config.toml
num_hidden_layers = 11
hidden_size = 256
n_experts = 24
experts_per_token = 2
d_expert = 160
d_shared_expert = 0
hidden_act = "gelu"
moe_layers = [0, 1, 2, 3, 4, 5, 6, 7, 8, 9, 10]
router_score = "softmax"
normalize_top_k = false
routed_scale = 3.46
balance_loss = 0.00209
balance_bias = false
router_bias = true
init_std_router = 0.00619
lr_router = 0.0021
num_attention_heads = 2
num_key_value_heads = 2
head_dim = 128
vocab_size = 23549
norm = "layernorm"
norm_place = "pre"
norm_eps = 1e-05
positions = "learned"
qk_norm = false
attn_scale = 0.0884
tie_word_embeddings = true
parallel_block = true
init = "normal"
init_std_qkv = 0.0444
init_std_o = 0.0
init_std_up = 0.0444
init_std_down = 0.0
optimizer = "adamw"
learning_rate = 0.00172
beta1 = 0.9
beta2 = 0.99
weight_decay = 0.12
lr_head = 0.00813
max_grad_norm = 0.5
warmup_steps = 311
schedule = "wsd"
decay_fraction = 0.742
decay_shape = "linear"
final_lr_fraction = 0.0
batch_tokens = 65536
max_seq_len = 256
doc_mask = true
train_tokens = 301700000
max_steps = 4604
dataset = "wikipedia_en"
Below are experts of layer 8 (counted from 0) of a mixture-of-experts language model. Rows are named router (the router's row for the expert), up (a neuron's input weights, with its number) and show model dimensions 0-255. Each number is 128 + 24 x the weight over its row's rms, rounded and kept within 0 to 255. Numbers have three digits each.
Before each expert's rows: a language model's description of what the expert responds to. This comes from a sample of Wikipedia text that the model never trained on.

# expert 17
It responds to: Foreign name syllables. Middle syllables of South Asian, Arabic, Slavic and other non-English names and places, such as -har in Sanghar, -rish in Balakrishnan.
router:128173161104141099130108131126112126108120132064131123101122157115122157130093144133155109097105195132185156155160103140177111105188130148143115133117095129153148149118129119116114115137105100114128119144160130105112120088125132175116138108110148160108115102108122157089114124150129110107132159124132103126114118121125094134123072154101122153124152161092153151150118167135088124096129123106122120123123154131126160130104122076113089146160082105118136150097129112085110138108154121156156176147118142137139165111091130172146111169124124150119146128130176154143101109111124170120090160134140130178141165111124119101077147132090116146110125123123121110144108144095128122130127172120096066150145120152147163084110093138054099128123115117105152137110160124155130111114155132
up2:070110118132120123154119146125106152133086149138147132164122139085133140129137095140121175113142139118116104096116157106164126095147147154089137126094113099110150107155126153144105107132117132138100115095088133114130102109130121127121089106128144138160194116183159138141103098120115165154130116068088106160113124207143118103142101131128121088155139139092165104147155091130099118128167183109121166151157089089190135125124139136128106124131127068141108140151122071137160138102180100142113157114112122112139114146097130155098096102130114124155116130112159130118146165144127156109152123138124124132121121076170154131104124114127120160126145112132121152119150145144144125108158124122136140140137132126129093117149150192123151101101119141107115106145150177157132162148086138
up3:140140148171105150155140108132114120143105112131146151177134136118144108149159139139112130131152158191092127136123170095104119188060140104090169110129154127172108103176116139152113080137151143110111165126126097144128129113085126138104145161132137101151154126118173135169124113168131150173133121128094121126108096127120095118174145103114112074122132139131111113109141152109156119155118126157128100139133141144129126111172103130118092123135174152104135122097134115105106134115117120100157121126165114129156131133136112125107089106154141094088093150089101133155134146149117128102148146131154123102103102115126084105131070072149108153164138142095123109137132138130115148151074121129130192088123157174176123112132140157149140128097098126169123139142137109108125115139140081
up4:115160118121112149147152122124112074108129093128126108139110165123108139138094156134109114136129104112155109102126152126146150170134171099152138122128126094145080094148117137141145125137159139095133098144121097130079121128096119075138148147157112121134104115154117078168110119132146166135158148135140098081127121130098132152175145180143120120134097134128108115106174120136161117157132103162093129102187093120116135138109117165160130095099129151124136090136122091124105149164093135102124099119123150135130098161132128136155147121138145128122087146105119103113160174204137144134156147116103116133117137154170136075121105141123138115147091162141182148099115084164119120140128126124111142124112102144162093122110156105123177133115100169156103122116116216120156140135116133

# expert 22
It responds to: Romance-language name pieces. Pieces of Spanish, French, Italian and Romanian names and titles, including accented letters and de, La, San, as Vélez, Espérance.
router:102153124127165141118137095158143118121129122131142107118122132095146163115103128149141137147143153101160139107127117170118124168108136116149102118145107106128086166145096092086156137100102141106105073155140185083146141121123108169081139128117151096122127094112165174082131092092127103158147132156148141101150147117126086127135106120153164174138086165159097130105094127101121105155101144122123116086078159118136149109135142101179148103137160160150161143152137145109136126120162136119162096154097118134129105104143099125140130087090112154129135145177162157100111120114155132145117135108137103160148118116147161095132156132092132134141127113100120149065174097122148166140119143132142121095143087140092145119147090159128123121092141139136123141128177128129102114162096109
up2:172141144105128150095166125106087073153142100100170128143117112134157125099142134145105138161157148096132106071124142076128115124126172111150159117125125104127124145136190114127084135139148119161134140079164112107121141178133166160152137161108165098137116140097133196133137126164133169153153113131106100114129144070172132133137136105129115092103136160152146087170136121152126104153155106140128102106135138108145097131123117106079103105066122149133118122113137143120171113098125104160140102155110109111143150148135075139117135094127139157112123111120103146100086140135144165132103130145125138114100112122128123124132128155162098125104152125104122064127188139178160122131130116135167160134107106110139102106123142121137130138132138090153139105102109098153150150138113123
up3:084157135138096150075142122117091145090151080108142119136155125148131127181099082131095101108125082115114142150109127129127162096160090141122128120130134130196125146126136133121118110097142131159107123162102101099094134143121169098097146127185096084059075157149115149130122128108146105147128092098166083134096128182116090111162141154131164099115119091155118125148143182132148087145176157114103093159133127125108144127121094134128139136141164135116127133107077131150119116115144146142127149138168134135116150121103138138112171116134153100121152110098124116121123156122144109124111128157138130113159105115139134134152112092136152119130154162125082176111102140106131144161130095139102121120136129101117125109152154164163112151155130129159083140162110152125133103150146090
up4:105159099135094200147170128141099132163102084103173111136122105088086155163104138177142126117103173108139099129102142145111122166138105118130079125133139101108090110120136116143092135111110146101100131133108161118114119102102163140103136127111115162108115124141122084103151097134142133191136134147117145156102153157121116112114112143110126114111134119137126148117172105145142099149064149120113089126108129112103133149123130123159163120082136099133134099157136181112143124101088142145153165161105105120097080163067122085094133143132111112146108142133114139121171128123099147092123155123163153117134116105148110118099181124120183148119112148151134142132142161129131131138149153149162128132107084128159170133167160106116137114123150142098111113177128158113118134144148141

# expert 21
It responds to: Commas and colons. Commas, colons and semicolons after words, especially infobox label colons and clause commas before and, which, including; such as Citizenship:, Pradesh,.
router:140053149106110160110123148117117097158108121103099080142157096128096126122161128121105111129117079100069145124113148126145127160167129132131147087134091145099132135098113157116127155117155148129139150175153106134161170173154126080111122114133105090157126132134147136144122159185140143140104154120140094111141094150134126116119154115120163081102144147180112087130125123119132121140106130156096119137122133187120133166112162160126183128147103148156113161126144113168158150154152080131112098118101121135117115140171116129147106150099129106188111131105100142081125178147138098125114129108086105149139104147133107178165122125134146121155121112140137125144134124117145106152124172160134122139144126110156135128148134120099157134147132073133105129098117157112122132074123169
up1:127131116141116143169109158095110147147132158087128096139140154089121102118127125170124134131120137095132051121139115100120092088138109154123098146137114129138141158201153155118165095129119124155124096108152130097131158135158104139120063133104126104148163116139123131135107135120140114140138098160117153082130105156113126112110134127126143134121147141109150135146144136138141117070121137134134137086128150103183108082120142133103130151141085135107178134143151098113080148173149171137139145116119099154125093117095113168136122130126068126100125131152144110135157145095127095122143097152148145163135183139118120120150123110093091147124150148129101134070081127153106164146132145138087134121138152147148117094120122158114114131082111109120174135153206136145135157121147140
up2:095149132168141151134116145088169137129145149137122080142160085170119118122113145137114157137129131121120096118151089114090151119134122135137095184128130137136134138099131159123146136130079128130139162137097109149135093146069113163160152107072092157138096127125128134124143144128132117124113142112075127135127144127150175131107121132121138087139148158103179108121136156077148154146145145090140118115143134120127074133092156114121122176159100101162182100151113074124117119143145179138110125138146139134140147091084115144111091112123134138091120129145127162108121043114146134100112147119123133078158121100139123128118142146112112128091147149143115117101158144163168123122164110119100145125081087141116083121103128151134117108113161118130142135147157130133155173116079151
up3:098130184110163153131145101113144130078110135083156149107113097178104137141110123076153101148086157112140139115106142118120137093152151199167137155132123084129142145167111141110133139129173124119130082157160129134183175131122087164107160132178117097119118145152146129102075143162120120131131130113135134091152138108161107154101136130127146120094123133148140167123150127182064119122156125107145109122145121121106105119117117110138163101128114110120149083125139119097176077105144138153127137138138135130138144103124126145098158109145116120179109159157087127086116136119137152123109157132102107147122117175115116120126102157076106136151116119102145144117123105122140135139087162146121080144074115156119144119109135131107103087109109145147131125103108135150157104120130162

# expert 14
It responds to: Indefinite articles, word starts. Indefinite articles and quantifiers like a, an, another, two, several, plus first pieces of nouns after them, as g-abled.
router:142136112114104143133146150098144097109180124153129175108105098104116132126115106152146158133142104132113143153164109127109108087149156136135136109111110096112117102142118138137154143138102110122109134145149148154166076133115098140144180131150084131126142147125114078115149118111152078091139075065173133148164138098151114123164159108140123144178151134124129140111122117127160149118127142166131107149157090149126140094137117141125142113144077140100116117152084144126120140122121103134156121101106165110163131117107138110122151121098133145142146131173126131136163150101090098138130095144171131097134110065179133158154151157088102130117126102140117145130161135132149118079176093088141105161127150111104095134122200127152121150145147091127084115098139091114114136155102119
up1:098139136142146095179114108105136115109098106129153140092140112139139165162120149140121145146122155149171121116154098193132127185125120120130113167128113108158154117121059147146135118126101130139099112148109094128137139151084153139188118147140111108113191121111091167116142174146136133130140132123113143131114116130120141143122092089172142114105175123152091100146142150143179145118116122114159142100097125149101133136145105122141082174111130115165106141099070080104121109112127129175139109117153148132116099121134145135119137173199132136088114101101111135107151149120097171126106149162138087141162127157156097137116138135130116097103120157134148126105125170118134093140115113166121139113150112165131109112154095096136097085153150099150115140113133160130135113093129128
up2:099103086094103100168118101140125121110122153110161137147088123098140124100091096125110106184141108129159091124122144114146137073120158148119072165160145116135133128136153135189184127119128106135124110171125134088117139133144089164125127172157125156117132118115104144111120117129116141117125131104154164138074118137145167112112112174124136116112116109133130124114151127109124160128134087134145138103129146133099140129143120128156153150103132114126102126171126152127159142112120138128136129076114154126143119136141094163123143126120117089150082152104148120107180149127140143146092100121123121129105180108121108109131138110098100132092133125111153105109158088110148144165113094145078105187134162167119159162144159143126119152158105072088139133136114153205173141094117133
up3:156135150128096107110142149190167109077145144114102103133158108121118117124169063150165063175136119111111146126096111133104155135134111138086123159147105111141135147127119100117128156128110108173102153105133127124134137090085097136111130118104155122125132138145155164170181101140116138140121138110138142166092091129132146132127139133097115092122105103147111151167117119101122136120091164125098162113136106157137075152140151127140108155157105150191110125159085138148198148130116120113156148143135139138102145177132156132149089143162114110115154162150130145147127073169127148128132129135126127116153129117116128151137133140107151135113166132127119119161098087115086169119120165150123135147096111118135131118084140100100138139133132142175141173181097135122111132117113092

# expert 6
It responds to: Consonant-cluster name pieces. Short mid-word consonant fragments inside Slavic, German or other foreign surnames and place names, such as ch, ov, ag, z.
router:114144134111137118110120063123103147137108131100137152114095134117131145155158106108136143137136151148119172108136136152120087111149109167155116158125118138125105141120104116094123111126137132163077076168113099141100109133113145122140203135101079101148133128090161134174103119087113121110113168132163067111154119148132117121132142121140133176145103114151131079120154156163136151138123123129105112189139109118159143139114107097099154119143098125133092159101099105128155157101125151179109124095140093131155127103143139134065147106098150163139135089156143160135138126094171155139139150124114109143139116137101111142126153097112147122127122079129099144152116151155096166113165171105106137105173093135077162101137130132101155116155114144125103115133106132097104095139115130
up2:148102125139166160123078146144153113096112145126133102160126113155096129095098103126089165162121105144141103129115147140149162094120174140125104147169141151141102141121134148127126109137112139194119137152092104142120140150166119138166157188141174085147132158130154134094141122078148124106175111121118130112121145077100159132140097134130143123132135095121094185130187084150141129132106107108176164147134150128124095137130113145109150147084150129134123152135138170110124165119155091132143097109151115115117095179123123102108142143120100154130088152133090146137150175122158141125153140176149134105124105084149090111099118123098113120084131105141149117141143101140119135136162111103132078133085116107135123132089138138118159142094107120128084102160123168145132143121132117
up3:103109080150133098147148126119111133128138118119095138135105129114100127132127128117155132124118117108127107068153128100114110194166120109120109109114116144148133109147072130178146151097181158103127170074103160175101143119124095100079140075144086140139136154151179153146132110124110155149090128126107091127152151120145105120156128137072137112108112107090111143129161142145183139098108123089094174146140080132104155110093125147146099159135099103103166102121137156157121135127141139121148115135124121118186133163103125159095097119139120117142137143122171125139118108159127132116135126095079140123147135162108153123118143121137125141160108176082113130149119124142123196127155081133143116131162148151132130126159098124122125112120146136141121141140178089157112107123146140
up4:116098094107139162113127092140151130145093116073180082117102127122165092115139104162124091130070146136106098153132112163119161159136039127109112135112165140092181106145146142090156115119132167119144107139103110124141141161131109148153102152118128113122131164109142171159116146111117108119112133092103105156111109161135170144118173081156118117133149129127187125131121114151129109111119081148123169093137164121151191106119084159140138129142093148100138125142121146122142159151065100105126129159144135143132096141185138107122092118113148139128148137113143121128140140112135146117111125095145102137130120133119088134133132143138147089111124146103145081125143126071159128138138144127155092089124123146156128149113132160140115138159154134152136072135135154134147137133120098

# expert 23
It responds to: Biography subjects and verbs. Pronouns he/she, and, who, and was right after a person's name in biographies, such as was born, He was, who served.
router:110083136174141155109122119119141158123114125148163169171094137133079139132110154145114158144149130162092131147079129132081090158160112084080128152111127176117129147091111179096083144084102106126152139092125135108143164143137140127119116073162104159093118096099135127124106147112084137127119116127120092128125145113096109126136139142102097125145097104134136144085118170147134127119133143176139127173127182158111121135131121145112108152121180163106156084174118143142119115171106139108100108116147142141118102180131110101091169094115135132114163120111147106131162138133106137149110116180098123127161103119160105139124156119118152138167137113144139118143101113141119101138106133114133158132152157100080113111155091146103161133134139116152095116144120157119128151165157131
up1:138135127137136090129138103172135155098106113120140139082123080109137096095110097128097121142118118155122121139153192148122115093114134160095112116148084134122142164172139103097142113100137147075148148122128078144136107098135131155139105105130136128126161103160132167116187105158154100175152091140116161141098084100150123099167107126139115120151136119150150134124170087133146125161124156122122181121107102110134125115091137119172156134114137100122170095137134124096120120105117130141131131119185107126157096145122092136113144144118155149124139101147141096126135148129125114111100116137116093152124147158121090148126123154108112101088123156150124124119134099134108162111124149104096180172122165147156130128040182128138089133121183137121125093145129161130126110138137158
up2:163145124112151127166078119102126079120116151139149111138091126114095137128115154145139123136106156113139140162134104125110118136115120100094119160149133139133120151135098160124151101129114099179106123144111143094099117122107119163116160132130097181149134149141138115160100072129129134134133098056116103112149159120119136133138108109122144113131130135141095152113126154128140120159104164105078165143133152108094110104120119075115168126107133099155141134121120161127124166140126132124111131156084132123135158123166163093170121138176108128138128101084103153117114117154108144104101119132126095139133128129129137128137126183120092102137136128201135122168158126133134132158109122191138116144097144062161106105125164090095165096168160126130114129120176099180163089140143094
up3:118162124093160103086114133146130116147148110121122138120112126110121162131143130114101159105135137114145100150158149087102121115163108126144137126120150119100137121174137126142141126144127137110137162149142076100153128082115094149172092119125125154140143149119105143171149134128148156116093162093112136116114125138125171152124126137105150088126128113156134173161111136166155125143145110149129171099097113076172066126154101111113076118130155129115114136140152084185119144133124136131105146118126104130157116127097114144094116128092143124132117119133152121116125126131104101137139155136108114034136099171129109109133092163117114140118136137118089197104125143135145150108109139117143107131172118178129109111099152076104114097116108168155112098161147118096166070126083102